Below are experts of layer 5 (counted from 0) of a mixture-of-experts language model. Rows are named up (a neuron's input weights, with its number), down (a neuron's output weights, with its number) and show model dimensions 192-255. Each number is 500 + 50 x the weight over its row's rms, rounded and kept within 0 to 999. Numbers have three digits each.
Before each expert's rows: "mostly gets" lists some tokens that are sent to it at least half of the time. This comes from a sample of Wikipedia text that the model never trained on.

# expert 4
mostly gets: "In", "=", "|", " at", " &", " in"
up0:454385550519504462427468555495456534535494470608549469529477517471475447524533504549488558509495534515387525524558545503474493532398476549570568441583548475544550359462456439425461535479435448
down0:437465486514556511470466489483566491419501411439548492511493504508546426484517522566429520491530403529507481473443407542516537535508508460458418445476577537493489538551480509479452530405545401
up1:543551549537486512563466509511516550557431481454469531535483447564541497452468515498403500429593492487489460538580520492520530543464459514525506668524511500566587490499544551491599551504529451
down1:553446468543510484471448513480470507452430470521418507602442517476452545519439451522455511457465470485566513517589519586517442565473493426474527476582481512531428455434467440523494550494551558
up2:469603564543532519464494435551436502445579443568482447493489470595639476488566511508418554475550467424571564473497542427503494558468399479594486425518540514602531495438533508425438420491577477
down2:563478472528476489580563559513545555464489515440424541543528430455544501539413525596587449560499498631536425456522473594512459548531414415473530494510516514401452560483477446548509485440447526
up3:515574544514450558466518487489495377537558517568585427500520396483557473495544475458453658496452623460453518439517547536495516465557535492515452510526421491581464549485480460504531523584550506
down3:551556472484580552537381491476417560516435467527529511491473585553483421468570540474574515542595504521524512430543396429546437555430509498501454605510489558468409451618582502466569489470493515
up4:464512415493444506469521491479571452539497433571539476593457604547617512503451507456375476490476464476535443513519551591498472551514539468550501390578531518481563539440572399541529387534434461
down4:467521477528496628437429454525529477449541529457487435572580471451548512531426572422478546483510565537499534532529450471440504482542490596455425496468505585483493549619531518572531531452526440
up5:490460472484516562461534508521451521444539496536479454503370463461469525543562514484422567527493633525570401509520422455578438485510514458498427522393486571600604492550538373543474469405541513
down5:541574439438454453513482552540467506495501448553606526510539587449430537410428523505487509458533458512453553539572543474545519532423494512541514506492482545534439440443515517486556508550510441
up6:508479534542556468453521554487471500544485560478515451474631511522555438353456537483510535535496570456451495478478577508395486496543519446551503485587545530511498530500592560470533443385533422
down6:590576471492573498503527488568501567468505439436617404441474477514450563475540561465532497417545477427482380495557567601501532528571474467486456532557493412430555501501558519478460537543512452
up7:589475496538457611586537469508522553499500569577548496546446548367408575491489474490595586494466542606537434446548466471513508596534620491503507500518446555487474471562602507508419478541470523
down7:481459429482505504507423512519539535533559570495518421485517485561487359474458647453458544566503466416538560497547396438518524511544545450546576495444573547529485439455491477524430612513500575
up8:561500472564470560519410489558456532486544480533532461530580519497578508587433447488461557453503579508455518464492534444615456489524443465422464512473467566479593519502523584504478448569488529
down8:515553427542504553521420462479413466501502420515525503534519517463581477531448450500564446501583531498468505498497452425532433498479509471477503534455489517474377582497500453492519491525553491
up9:460544554454468526510450581514524541507557491492407494450454619420504618510472469624551489499534531446539407574521488536520561491568514534443518563517549477538430571487447498481415436470516582
down9:494589537500580510454482536437433503521593520471452491470485569497444523490511497434554512548501564390466477470442469477454462480547409632420443604557563558424514548593422530458449393522573446
up10:569506609532462414502481466532457531477518487449573443530428475517449415392494524435529502538486573522493410527459416513531439510526541424516446519453428485434445543526515525489372570471518544
down10:514535445516566495548501528478437493534477521500414526475468587478540522533465516489413515534447496503481456532602530459551559430494597552458476452429456515538524403560545466557542493519603461
up11:514479462482511520522476459543482447458506443506491533509390481528425596508487487488571476470508496517471473439469436565562476454541556505651477517518503572516503456536487504414536494511433426
down11:468553458437455527536607476530492556508533635455492596524577501563438513492459476461498482502623421474595513451520472474473471465564427504465545432471529477477557450582570551478455473486533412
up12:469546500484412578485479453525527533522532479548502415538506488594460597521518502477422526490409440627432559421455527450563440471501456596547568491392492503530502508491452524555531526493515477
down12:528450447507466541460459530453413467525498489467510446516534477528566474539455522555478466524492527564556512539470546493536605484469530451553453394429509542552449553459445422459440532526560545
up13:560552587505472451507474525517485558490507503515576461487506477546517599427497506542460523548460494530519457535453557528544438571540537579542616454488464374539503438498446498436428562566429483
down13:470526443502616443433493489558361521450422532470493474544476451551554516434439480485507493597481528444538485497457468367491499491471559469523519473563545515531549446578495492521519472489535476

# expert 6
mostly gets: "–", " (", " ", "ال", "_", "9"
up1:435492419493470528514478501393455471546562547495470476446479580586504610504490518492441470491545412526455479510532459531523469479478414528543470533469500510525509512464516504501448565435498478
down1:567528613436546476485525460488444441543497484562547601432582432540497479494438500498535496514493524574503565480432447436430407460540449374560542465447473514555491609486478489515483479456559475
up2:549617464522438508496461417465542565609495445528487499390533499516525546618502483539461506503456669450490487440465505440546514552494555490463504526498500520438555585433526493529395552537463469
down2:542536583455460506492647510411539493535486590469495459477420490540494459435496519585495489432546501483586533487443506527532445510496560474488517592494408490487555472487452523583493459478484501
up3:468429510565487518522445489506443412561484559450462484569531498444472389470541537496520572498529450473472469493540562428443538498480481495454471560513492398558480474485474421537441490511476479
down3:502455526483446524507534469601554572464514483473463397498431543481490458463468491522559456410446510517456476515477571461511543462461610570583524433497485518457555536457489576529519463510453467
up4:451474522523537406522524457551430521506446517515553530495494459482491479415511607483553453477515473475530485551534516651523432582501581449602518514465513422452473383481538568432549589414503555
down4:438449547634400464569527451439497514525580442518476572555499477547508492461535487463503468461490397525425400478457497547543500549546515499415534420509543531565472497565541498542540515448602431
up5:530542590487446514498456552487489509469461402522493392499480483470452484467441545464457523538432540448514544467498501525400545436520543509578452592439495527391391525434501453435520486569506558
down5:582625496422480543514543631475531528527506622500540490433469518486413432482542456554522452515480494564493455534483535482404498455513612500482507592462476588417504444587443523463459418529520432
up6:527531465603532405457548562511466412543505423496469537466567459586508568456409415483531458489485535559479463398532552557485381555553516557417498550426480414441483498568511502451462423446565553
down6:535520533518493466547480544531422453511426387508465501537539631562520394580473593500469537511399520511573517493530506595560515433484511526538618514523505478478523462538495474548446440580606519
up7:511467446606611586482493528518454435463521469493473518506526474554414395509456443563441482513572507478527525506644531586477455537544461436509519477538455450500545555488456520627519501435563619
down7:437493550521558523467598496476579532601467454454444528489469536591487520527428412436521510452499514418458576559406455562497529521571468545508513499559524532520545490577475531510401501519544471
up8:394539432386466537564525488517464430456488457485462535503549525542600523512534569509439503602503424568487558524469497526475581477488477502554501561565451488524590536513492544476595484460431517
down8:453486422428540487477439466528552471598499504519470444524582546523498514499604476498497473407496482435526407508424611402442548487448631593434361457483521521476462530475405443480544505562457600
up9:544453453461471484432443493528441481500508540450504500513585456568460397467564564440485556475487465511522480488586500465527480448570531555439518502447552438552553431514540502493493498489524545
down9:518510600463438513485467548465563471524436604507564539537496499442569414546467449509464464486529460567581465390496476503552554506512453482417478501573470554522502538568441493496466446515537533
up10:509508539480462668520461540542507485382540501463521539515480582495509551505499471475592402525474506487602492526510590485422449541443544450465597562508382431530473508481523436603493477499560439
down10:347480516483537521455494426522551491464550520556358485544522538539405472436430502583545568446497511516480506479564531553612454428500489383519487464503505566496542447488496489490516521511394570
up11:439482387502573490602415498502596421587462515536403430485513496499444457533463400507447452497565534474533514452399517552448418438491402517483525416466469508499503437483483473483472534476475520
down11:440573468619495539512505454481558671550528468421581450433424526546518482562526486480498541431424449449490484492503519446503581590453397428394481541429486530465468446486441466545493540528538491
up12:535570480540404488515468533563512414535409507572579470473499532559558586516443516460450499563564523486583485530546517536519464492487374565551564436526520465526466466513431513423401520503536520
down12:425497524475531512471547369405461623466433488490573423459415529594521563510457580484518492340551549516407544545466483493545612549467418513575455584405428551472568517466529563460529445444532471
up13:532517534614489497448485446460583546565493504493438487504455506537519543458401546455528535431470429517552491529525512427471534442540535478610562443471479508511396526510470501433446518428511534
down13:497472473464499478443569499430518501481504535466548500409535553541509424490454495416480563543551525584425512472492508503485485410456486527457515484545422590506552494505461557589568567432531455
up14:435430431577503578464550578539460575455537506441455498479590453538493520518490469508551482515584525542505478470492451473447492488506541496527543435530473376551500496518502481474486536509479502
down14:500523542390395537464443478510488506535455549499459510489466448513365456493499535412530455410379619577520481523421507577455492420580459518480566509480534526432543527488515539451576471480507495

# expert 2
mostly gets: " who", " it", " has", " they", " she", " this"
up1:496482513490453413489486390507472478478659537551567460542490504527462481430517497513407471453483491487565477592502464534588466526536453480541479342575500418517532430450467557579446428435393517
down1:510522505512496537539521588453505549465405434440499517571533411524494516414499502466486520431526482497526401509593493520555515455439561407530498447523455444425483517528526572566502501549426479
up2:524484498490501573518515469429496602551420508518485549524481502531418521529525472453564459478441467563474440489489526378489515519510479429416509504447519422527483521481530534446466548407524538
down2:521441449470385487435518521537463607457464528331546561576511522587521401514566439439595511463458487458464424566479454483527520516459500530509492580459424414541502544533489511499530437560521557
up3:534472435501471570522559425504542502479437529549453529493497477506459457541528496539494510426472479537459495522508529431417486449495558555485535601531507609544393484505495505518432453593552522
down3:539483427571534496518510554471519539490511580477519556462584412528488478428463539541536501594416478554505493405531563447508584477554593552483588511493413451354542517499505465505500499511562449
up4:520460478467498513474478463479535472478432489539552442532563573434564469606582444480481538496436536533463533447454491560506498436545591480538473470502501536465486498463503467519416490469465484
down4:579431576497471521572475427582490482512438466484622543457585518471529512503420464589481525481466587570550489567468417533508504483490620489403497436447428512484500513445450453476506512541481528
up5:506604630506557513434498518474501482590462479423424477577458522558497532606443496601538464461534378443466513538551537541482563441550513492457477493464465514523357615533481520539544422589521485
down5:483506609518525453515454578410476503490453536536474519488533423421440472630443478470466518547525634530488479433470523452499464493515489504487497476496503503492398574534522431554575535380552497
up6:526461503517466526472537454495549518523486532447492547549492471472376536557462555522487440426536579457520432543464536531470485421432465405475587530459469511516531484516442567518471497495432555
down6:516513508524398497445451489431505520369497498493458526471459455530529547474483517505476472468386479605474536536380443503497528482566482547477520532431534459552378412548558585488461467542498472
up7:478535470492531550473494540597519357514551415477454397506555559482490539499564504481594590546434476482464418527570506548580477429538464459567553496432493430535460525547511469550478472589563522
down7:497574443447541473507494419540498440457492473476429452512525451503530488542476506446445578504486476494533455402476526481524563432423428512503575446431513494530532452543451402459479557534477491
up8:495431448515526516412541474485483460433437539490438572514503586502499487568493544601601490513493515560475528516538465509521451422561477496535531508525430489505468541414510479447402578536474493
down8:453481526502509419472508490518594470501615475538537643544522480508453521561460450547470570492532504528408455530582384475545483516496536528507449619469526467455534490538499513580511538606507490
up9:557480525542467518530493621464509516567474664441535481521448553511483637529501533509656517476419517511510475424519601504591440442589512493498442491436566471433464487508505468485506570462550526
down9:538518462503494597501419445526546574500499479516574476580546487440593550489538472599589500556438500487417488525503521407452500522542504470408523603480444528564443529485502482391515534536473537
up10:497517471544482547486516614467550559521496576503418507577539423418426532575537445443410516644488519517436467440510466533473418486510455541509603542525493585464499488549520489515543438507487578
down10:500475495457477491491424498502465434533607507434559492513541510510455562587426524564524576461587543548591589557534472475520497393515510477566428511417461510576521510458504512569513508444485483
up11:608564535504516478521493471487450518563465540500619477386485456519423478545631540453496432536487527489411567434461501456511484426485463423537446575534531508551528519496522395659469445421574514
down11:562485513486615515447510498470506526398591526490480485455497523506529433432556527445379533524512485412510495506515436376504448470539551488541517477420430527455526493518527482525484477463560575
up12:535511507560448537481511427495517456498504495461622549437569456417496465524514462558456498552573526432436454554493468486514527560490397598491418554479468509499413483569466462392509524507415562
down12:520479589469568603485512575601568549527468494481435590519583552486573605581503434462450442481503532461561396570506566510528552553532505514509478481576554395531451468412497461475504540496571530
up13:491527503462480517518466582509467512540583492619558556536523428519528506488542514481562509579522433526461524505529552393490412430536493449453374454510450509514492446534471585546458522562506598
down13:440558544572480510515520483581447491513414592475461513459489470482555532486540460471539440485472470463505536461491442475472493549470466476475505626491393439526488486590515538476432518404548396
up14:495448475561503544449557525499399467509465559483460492541547431483547487559478484539499553490429501561613469573571560411414429411525512570508526575467432514465378458475478581513508452431506467
down14:604432493461491615447471579529469416441544520476522523599542486495500438512520561584441521483526522581491553511477490532452436529400463540473395534559484484513476512526480537403512445587454465

# expert 3
mostly gets: " Al", " Ra", " El", " dis", " re", " pro"
up0:461561509425446493604571580560639499498522515380484544545474452517484503502465471508574482526662573526555487530519522472489446493490460542482505625418519440579579475478564471456496434467472474
down0:505522486444523543516475566541542543527519545424567578514641596541461539472535524458492540475471504460499494426504537511559533523494357501483548581512541510534432477485493512456441417534467526
up1:629466533546528508567530404499527537498505520489550518549515465504534487475495557482519414500561479562428432559488476507493398511538492525458483511456488490556504498536475454465529425489490383
down1:526460472600485428560542464464482530389507464488486510528458484479521542406503522557505372463433430461441396437412438400486510511468568530571494540436522429433544498394529477526560468449429519
up2:448485490518503512478552471435530456513442540580450421557523518564518487461526513555508452554469560519580397437440437610471547569531478442530536532559494534557504483497494500524463554579580513
down2:513544523485495510509510425479479462509495465446547474530489450589529533416417531479557476406451348523461381545422512477480475423504577548542474546510513579517557459471505475492476378534429535
up3:554451472471527437481554421514449505469498466509543529471530513538504495496531449496517431525568495586348446413467550484594528468559415562365572500498510469554503567556472464504564454578436461
down3:488533432538498516536579429507463458528466516428455470471401533498526491480376446450489493449515499494559503534517550401416496562472437440449538468531617596371413386501560458500604439536435490
up4:549476579488525514493585529487447520502490468552536497456479424477487422423485615496548446464564544524476461477503445565584463514573496540556490523479510489434460407434477579514469550543505529
down4:577418600500557478577498562571516448465580516500446484500562552408517504489370470613525443573492457497401529458486460460576485446486445480517360489446495503530548542467469414521451512568579537
up5:463460470502440457538525436476617531522452447442516546527503508417498556442525488553465489486541406504520496501459470544451531529484436495516425513475603505449591524512498443466484574483513437
down5:435507504593388424492459578475418471482458507448536568580583522547559513427543514584458482451523562599505512485478388517531533549455428498505503452449601520507549480564485413494448426504450506
up6:470548476448487468439566449550553510522538437468482452514485512495540537573529557391465504529473451526450458474462496467470480458472470584500481433582468458444472545513540610369490507495428466
down6:535439453539515520510567515530499559499494516442455497583617446479543502378501425484506530504453388462493503504503493466523481453578519569488509456528456414494444432578435538477491448466474478
up7:468519453514499540520479439600515508445576591482473527576464456608596440501417568498491510468528524548494610451461434555448556540544570507564418461501523522443588529528404464503519489575452475
down7:455527468425506497473558578403476428535444424562482475394490542461411526586506534480586459477548603460566459472514517486478426477518526549483501578452492510539432496504523555496428465577591509
up8:521455429548457522593513535480600452491540459468491507516459473541489433532431460481668528608482584525470434514554578438570440452650493505499535478459503561480530545533426532564498559494530516
down8:512515543520537499469478663429578419570530496514508491488555525557433441560537456442433534497436429452570511452402554573434599466467494461510461517562499498513537566456479476490503556531545582
up9:558528559512541474553526464572566475496586423477474476495544522401504490497559519455443460453524517512524577486458485491474534474517528462509478410444589423428451464554566419456531490423491554
down9:525501529514513493523523508519520560543465498595471497536556515486541432475434530415487476466575472534467556504475516617490556413525466519534535512479543485453478452606483533474534428508405531
up10:436420510571500555480447448562428507486465493482500459566482468563457477566464457477548601567538500561550517498442510387495480487556437474496562541534496505579423496646476465477503431492424428
down10:460500575526529432549475437491527507415544395477444503467415456542498434478485503529572529498538440493451459605543495434395480592447518500518471543511415543473499471571480526491439539517459443
up11:498443475626438502436429501499472495566433518450541495505566500501538497496572496500499481449533455529550486526487517588554472404443481444454551447527535546634556420495531531538451469447395535
down11:438500466471475505525441477470483463507523542469543411430475483457586594526436487471552534526522426556439450545483579478515465408503552527494566454484484573457389522576461435541458531471497485
up12:482456483526539468536528492483522440511558480398586462445612291429455452460546549545470524412416470530527486462546547530502508473471485479424528506545511473606500550493450449493445491396573496
down12:577451522553517497486470565555510437537477448477428542508516490545402491491481475427436519478466495442487404497483455471494542522470522534572515447481588441566525422421517494491523441353439543
up13:522478462488486572443430480440548550587473478472529486515637429563512483441488422492525529631511564468509516488488531447429471483502382505569495436544516483512521485472465504451596497477462506
down13:505441455461482388477497431470421515502481496435514506498452520392445465476509512525462512466511514549456464470439438467515548427519469621545537426533497542496434430419511529608565414518478422

# expert 1
mostly gets: " ==", ").", " ===", "---|---|---|---|", "\".", " ="
up1:480528544504553515498544456499504478490474461444458427548553476460556484501526410519551371549570476547431507461479462515490560557432494599479483495416488511541412529478487543620456540520446543
down1:420589498485451490563536514480560589595462534422513494435496476481454516498483467465541422489556489511496538528445498477468457481559506398565515463487437553498466553547487555563571432492520580
up2:499526510464436504465518470516520534489457456383481454434467474538537504473470589577527485502441484476524490583462489611520413440468458486447485482492540452435487425535470474481450501545479476
down2:522480456536510525477562527491452479519485490522416577470576491461495533474543566565452556501431508433549508506452503560459452551465477506444490500489586604465463474496470465521478501516464501
up3:465475441580425575470475468501550446455493455439458487441457508511564443554398494514547563583521521588536529510602405571464436520506537416480563428519510483469492572508426519410472448491502440
down3:406554456423489491422471498535528587601461525481530502485493470440490597520363496547531441469487488487468618521518538455503431501477517425386506478551449366537475541567471515592544495472462517
up4:552533499504588547495560487558514488556386490487544449393451506541447565540508472587473544498579511456479441512427456522640476430438402517487515438567445536530508511486517437559490562496414547
down4:419520473443569436454478530580483429513480500474518507591531415618434531554572502526479527472492483539531438496572566609511615420548516511579578549451511570486474509539494598523404548582587507
up5:453558566555590527496457490469534546581481490445487528527606590581475524498475466559548484543447473477479485402511542420457479592422527482482548510451553614516490409561463435513506573591516558
down5:522484421481432491502529468574556472547483484461458451485548494395435468563496439528598452501530449509530482542445492572433576533540476507500574432564504350495424528489451410446534505547553543
up6:520491507423511533474517415395573556518499475459505478533481523433606544480462469571526455468488488460510503529467450480501504597531452442553529488482581503519565488482497546448430518481464540
down6:526542587491520452421575583472512538551525451498524487512551480536439422544589497361507483519601668541588521534540475482508410534547488486530475419514525551448439520452457520539481509499516557
up7:509559584445520473558513451544427484521503529502556515531491536472463585597519546562430551477517543456514619474499612542515516391446561504550438461496467511443533457526492500529507516503522504
down7:509500537525480488410457535466483512486411518448526371522489447530488517494463425643463537447517585509475436500457472464391514557411484561511464508490531545452488452502401549489536457627436464
up8:513509520532463542468517445532602484498520492466419423440495513461523403520538526489450484460565526492455472501470534494481428575520554477554484480441484526469493461504566588481501534444472483
down8:430647546566501513464516511400498546460512454526430553575384466499459608567507523513461520478549535422482421458562544530446455487490447492472507453446460451537454456575369583556484457564393552
up9:545536486449492535506453440424407429466425574569554485442468439502455481474415429562524440522463383430450533478580514531470538458588439612613463491421419484493528511487602517494536489604434583
down9:510494490465528410483511494488469476500371456476528495405468420467472546483447520475455476477500454485555473477460461557456532565510479470542543622418416458538466483427549459492447472552540529
up10:525586529494613409520603531452502555430510395432488543458461472502496454537438469535466471555510595558485440542531447541480602579511501448427499484488455454482631505534527443429485512540553616
down10:495520372533432486536523483585387490554510514471526473440464527502528515469469558554442495485537463468542521578480515570442526555472400498635442523516482482518529441495514616532441448445486448
up11:449514420430518523494501526446535513569528514576469431458526426521411389466518498552594561516506412415559406517531498521542558506487493518497494475535573486573504499414476489424506676559517572
down11:501452438501575645481538546426406602542429533561359544557495480490551473556503494498506438434444477549423552521502400447529490467520498540528465615573531515454533549584518477502409494430488524
up12:487456524590379452425499472503511449461502548432552423477581457538539492454475534527476525509539462502511512450507514545507451546539562523569508526466438646564488556467424448498449419473414508
down12:499463519460541454574632506485577559533449550455519493489515540512498544516533504432569554421404565516547468475458508489506482404489398483525479569494445482568500556439471395494379526474537495
up13:423522505536546481427450580434479532561475535446447469512507553459551435430491416560408450524637468461477494420470504467572472507485464599477471528590494555492588496527553563438449492441584425
down13:488398488529570530511404397477475441520510586470494446525531516609500459494514373476597598526571476490408525554467448521452445506522526494459520542447584548483596575565489503593459539518422522
up14:457496473392510523497486487506443493472424541533464469560480527443581519471545482567447470377525515504543432538528462563548535499502441610500459479602424525480518529484627547472462503535471421
down14:446481494454508469460577574560603511463560519485465497441470577585556588479519461572488440492483402484501510459498472546530515488589534501437474452437480506419371489471446485544464512527551521

# expert 7
mostly gets: " made", " used", " out", " part", " released", " known"
up1:526536524491487539482556449575527607513380426549507480481480441567408450466425459521586514353499505551505492500456464452438491466523448518487501529478561564627454424488536493450454581426523534
down1:542541544485475555548569462551472502480461511519553502470512532531534588456479537559533532492500500508544496518473535446481537432490569530442486603479412527425587462556531464584574481478561460
up2:445476483476621511512412571506478485464525506453476484581482529474449526540456395441530469488380521504414439466514468442604505503352517518542504546520608569469498406505547417492470390569406512
down2:452436483535448560460490558454585467466478501548541516490493499572511516498474445515459405546542483496382417470433444548523549428532540509574542530454572447569510522555404516442536505465442467
up3:463459539497494481457388521449546534451366585557498520496465441545426487465558479542490440418507533406494528462488429530558555517470486494456428564522480509468534507539548555551455419642478508
down3:571489463520448435571453511562501442484384459670520541494436552548404452577517502425470615538448493566449407610534533484496519413483476554427533533440467577443444452538522506410482575513466470
up4:470534495419515469482541500503514472473513592441525551513442505491480523625522472501486552381394552532550465535397537628526448619434532492424552593477471610537490527457443479576455541496451513
down4:497525476519399449486521483479521537504510493494552487440486522528509568528504546490544585514551572490495506480533378354463531515392526409499546508448527499455455503531624540536470531441517557
up5:503416405597487474511480509520506457497427492466531483461523462558513420462600432523576602605443441415482445480456470432565509497552505616500476531361510548559535485545509521529542516553438451
down5:502570474561532489459485515485448390574434569493476458443389453504460555486486438517509532482422576491595464507444585568499513548455521421462517494410540477481504500517576581492495462512613563
up6:476506459585489472444461434571489605517465527509446589450431584509495469523449525484533511469433491461484489406557538464447485501501533601461557538533509571428455416557476551584425574441465472
down6:546576343495524545449450547539443557566453471520524491597381537497468523454452596387521450522524635407484551595470495459577490533380463503525537534474583536453493444524563477506476526517491532
up7:575477568482463597586417508469582526459501494487457490414591517561450557503506575528487452471532441444490471509424500540467500413541524501460468501502492476464491492474471463419559413488483592
down7:548502473504460412597486493535407546464498390551519484444500484487589499504582445486546576491513470408486472517462547541488467440499408554524605542504598517480479524473491508528531553456477488
up8:498521448560428496482486484568507433499467452484542536581532579501542570469349513524475587506490529460458507436586601538499556463557626508460555495492487492560539476487442497660471524411463523
down8:417512569483551530501466525466438498450496524477514509546479510540539561465467538454533560486506540535381425549463577349529469515415470536572360426531535518473444550519477564450569539456499427
up9:583524445503493418564454456430530473549485650541465529562523415491564447580546542383511430500542494463525505438579532466496497385415442527537471466431515451509483441528523534560503464509452499
down9:430586501626465513482439513555496575540567413437448510475526523443361530479493533520467460500497483591513482555406435302540485487593533470465493536511539612521513527469529451459507564513493506
up10:573597495515512568570505461496490553453476513568464486454526461554558561471524527459564522582530530511530477469389457457587511451527423525525422443481440470561485479475601447483491585441559507
down10:500424494488468435481492432495517517525466444533534395519478523552452503528497632543483489575394449455532470477501585493492513500514472477483548430368549398418501481481506453466530579560483514
up11:577558454490463560462511494543471454492528501524451509527586434466524535508504520542536553596476469567502470471451488441465495502450426574497511491419377492563483516528600561537463484522542557
down11:571511517369415505566372509518429438432524470527526543569527432522510423569551499491463482521519436471484530470426491560403552495493496558612502514615521553572567541542466488389459450509524568
up12:504399424438401457465520459543522563500493608476551452489538425577471396465530510590530488443600501479457465439646468479482443510454592460507514454524541564480555454468435500471450426537517420
down12:469424528572470526492563454395558555501444488490449453433598479471618505490455617542473426459477468524408520474582552634455427463530503477438478572482475473483494396429513524459498483478461500
up13:547556531494452551511459510480571558422440433454501529445527514429431461521564589624571479455508495547506454519570483550449473473542476431560568492492479501459456551461523462612497576513527515
down13:457436604447476598571436512471540379494503509466431395431478442471472510590401503494417465466503536465475468438464492492564494484437435483542478499471497546536503553563478401574521472487482477
up14:619418583605485421474556398411497512482458478483495471500595476510507489432461537507512479497564500421438551552454602523566438429500499529593487533515473477513464422469481496491552621481502551
down14:514419434458499538463583438544495528488541610424561547483533522456430531566520552481523477609417449570550462486399570380487533564507539589523475552525488538553476417565497488514472555514489454

# expert 5
mostly gets: " Born", " Hill", " Smith", " Genus", "sky", " Thomas"
up1:510602458526456507558379488574478579549477404482418456425587455516509495468488578495425473508502481519477514472498518541453512538541557456504432465539539455467428446495507549513447462504427375
down1:622444559541578464422483517501477532496531575510527530526514517610533529460516535498414531436505460488553463535469517581572473448400507560580552412595612458534416504434528535495544419475491551
up2:544469470486515635510521503476453537542469441460510604549500482474435461546562494577412485542488590501442497479539554502588559544444490552417459467512522470470468511568508485456461484478512472
down2:505487486396478461410517488471481535471519572486508594540510509535576506448494547502472494475531559538491472494519532498502467564435516484444537497498499599350494515541521593545484541490486536
up3:531453416439531482488611540569509474542491483452508494430540539514527505480540445588560574438454515505571513457497480567475505446516566486471440463497485476564514438551490478440490491509450449
down3:526494521531567521458397505478526512610518517535464506485569512559502470488462500483501469523498399538501483485474465386415428499521534516523416586530565494545567481466536532526484443437484391
up4:417587568508505512609475451548469423529515528501521446517493490491578477405568393575428535553557498404464540586515399411442448510543499485543479477519476454574520496617541480443495477480433490
down4:494513519445520516485512383562450545416451524487437518501506448540457391559497491412447473416575469486435438472538540569489527488573501433457492497486485463459501549403436466466459542416543490
up5:522538531527511572518521468535511597477517551510415544432478545470517538517471487483575503536520498551475516491576453547498461459478593420518468491547357467554512418484537447496454471488425502
down5:476601438539581549481497555503421434527489489529431509553594416437486551431495522468538543498413470472510570456413500520470465514496386529505522422561438486546443501528460539503468581538531491
up6:426542469493469564565466416523511560412416520529491518511547486536466512585514487497538490426483468473535495484481531452537469415499449392445525477574603482458526583492602522492485569527480580
down6:488566502477573479492495540453569532578516489423532498485485508506475524522492481525465466454514570534447439453512482588474559556423585466517516528435500451470495599454433585465459589525565540
up7:416478565453453533412545511495590493555605575494504581487396533465502450541478528485578562488455559443471554522464526479505511568536638560559470468512539455561571493607539491465421495418431541
down7:552496428490496539485451538460408528488535572537497508495478521507465490575476563451503495486571496479469532505447457490442527500409488545445392526448526515506595442449471457454451508542533576
up8:473404488433562558538545468480581546503564438514475443454525498491543443406514451416562480550523405422536503512516492551502459499541547518601486508521571420517449532469491512530474489535460529
down8:468438547504440565455502555489517476535417511483521557580481453505538477532529483434489548584463503409465473439467569615456519536498509536576538477407516515498513459501464480565468436551478538
up9:407437395560508465611542469561520563591542472462511464454494408527457580501519446424531534498529507515429519461616547434562498485514490497475549529444415443427502473526545450515550500419445569
down9:439485460538493523555574439483666544428537392573491586552425440481387372493569510560542536470419481597440472500505462375494561458499533483546552461513553479477505525438551435537615500508545442
up10:482466557538536581470499455531483539498521488585505486505604540511490468447471482537522434464434445479447503540401472520450479450453508489394423521399560445516408368519497565499482542460490458
down10:494457551513565537427589557561531482481532515442433434476412431483534420477523534442534512487506462518479492539506450439545543506478447422538545532563591491478463409540492439490513423435508486
up11:453543563444554556463526394586396486421440422503476424492453499567445536551546543613490507509490464553416461526478405480509539405531530501512511392583536447498517518413510470528489396508534501
down11:502419466480430476434533562471446464492566415466449494493517513451483494500486438512509564527482531435562458428526538597550499500553535526501579474436549472549510546512516508522530561475466533
up12:528466537484418502519503557549476609513499502468411549522370550616469456489477592440473499495515393537518538503549427462499496561465556485575410467516445496484511523505473539413473505504455493
down12:482423512477478508533505564559518533533497478477513464523594392439484525505449512538537596504513450497597507557493474522492453452498577491509495544493509490620504488542525426480532573516568462
up13:597502566459520501610482550485563500558455600497481567559564434368502428526557524510436497540470568517559567480508506447518478525434552470485464540482425472483473541547497549496529526468425510
down13:484504483461457539539480446442484520479503539471498543586576509498529446455507591470471548399456425415538471589475470501577469468463528565475433444463450498486467540563448671501494567518432471
up14:416601494496567466524475465521524540520454525410568503465413450439451418447581482530486451555465495597578469527481579570500518561459601528599533468449625553458477480524498496492569521486521429
down14:474476491437445444449493446472496513537488595473559550523502629527475433519532574517555621515434509426438441492440516429461503516397555394567509526445456539526531489487505367446446466505497468